From a checkpoint of a small mixture-of-experts model trained on Wikipedia: a variant of Adam for the experts.
Below are experts of layer 4 (counted from 0) of a mixture-of-experts language model. Rows are named router (the router's row for the expert) and show model dimensions 192-287. Each number is 500 + 40 x the weight over its row's rms, rounded and kept within 0 to 999. Numbers have three digits each.
After each expert's rows: "gets" lists some tokens that make up at least twice as much of what it gets as of all text; "comes after" lists some tokens at least twice as common just before its tokens as in all text. This comes from a sample of Wikipedia text that the model never trained on. Tokens count by the router's weight.

# expert 15
router:526455525490558476494471496481488544477515533448498438518492505483542561543471530471488538473426546460506527492543546543507519498479524436449583474455523492507543449421493442394432481570474412449455529501464480515431430515557543565509508494487507556487472410490516541512505497490545461574
gets: " the", " The", " a", "The", "==", " In"
comes after: ".", ".\n\n", " of", " to", " for", " in"

# expert 10
router:525484540460509489539465474472450599448559516502548453556516523482550519518452537476521508505454560468493595535522548507519575487480508448474521486444457497529503492451446405478427444512484494484468519501464502487491467520542522533552537523495525555456475475480461507545547537506479481569
gets: " |", "-", "|", "===", "==", "\n\n"
comes after: "==", "===", "\n", ".\n\n", "==\n", "\n\n"

# expert 19
router:562499508479518521542514504500462561480570473480524436500500541467564501522463531478485538463428516497502565504514544568519516530410524440520562453494491445477557452519416442481464451543460495457446529554454485426453461488531499484538525504516514489485468458438509525555528496485541493534
gets: " and", "'s", " or", " as", " to", " &"
comes after: ",", " and", ")", " such", " but", "),"

# expert 12
router:549482539485512543513463446442460542500531537507536438550511546495537509520481528492522515464457523478497522537552507536507536522439548459498528469403501482506540461455415457437421434533481509485467518537450450454463450519526513491528533550464497501452439452468521541512506494411546436520
gets: " ", "20", "19", " (", "–", " July"
comes after: " ", " (", ",", " January", " March", ":"

# expert 23
router:509491572505521510519467421428467524495460460484524459504471531474559531538457575483549518537486514441568541510526488524510591575505573443398564474507509532537536470510468456473475440482451442482454553531433449432458475526523523498541504507484509514465516440486462531541532515453538464516
gets: " |", "–", "th", "st", "k", "il"
comes after: "1", " |", "2", "3", "4", " N"

# expert 11
router:510479512436582518518495469494452523443526550488552470530491527470536540522441545459507510487458552456539533496540538554523521518501532469491518460460480490565588503461470410453497492544462451450460545532479473417500496516527549529523513537526498527496448493478429478496487517450504488543
gets: " was", " is", " were", " are", " had", " be"
comes after: " was", " he", " He", " it", " to", " is"

# expert 20
router:546452508463547491512457395451468527491478554449548453531490537454514579557460487457539517471435572552530548507521513531567511505457554422531521438477459465560543475460433452482493452549475486469460518510471435477436451579542503526549546509458524510486488387462507519542544536472514469516
gets: " the", ":", "-", "The", " de", " The"
comes after: " \"", " (", "\n", " of", "-", " in"

# expert 6
router:526517525483533502557487402419529539441517473505492490581472503517489529496488587477526518499445490471527500532541529527549521562491498462453491516470509453492512492493497508450487450512410501432453506510505447429471502537566507485532486504494490508509505435453501554513545493521550464508
gets: " ", " |", "–", "0", "ed", "1"
comes after: " |", "%", "6", "0", "9", "5"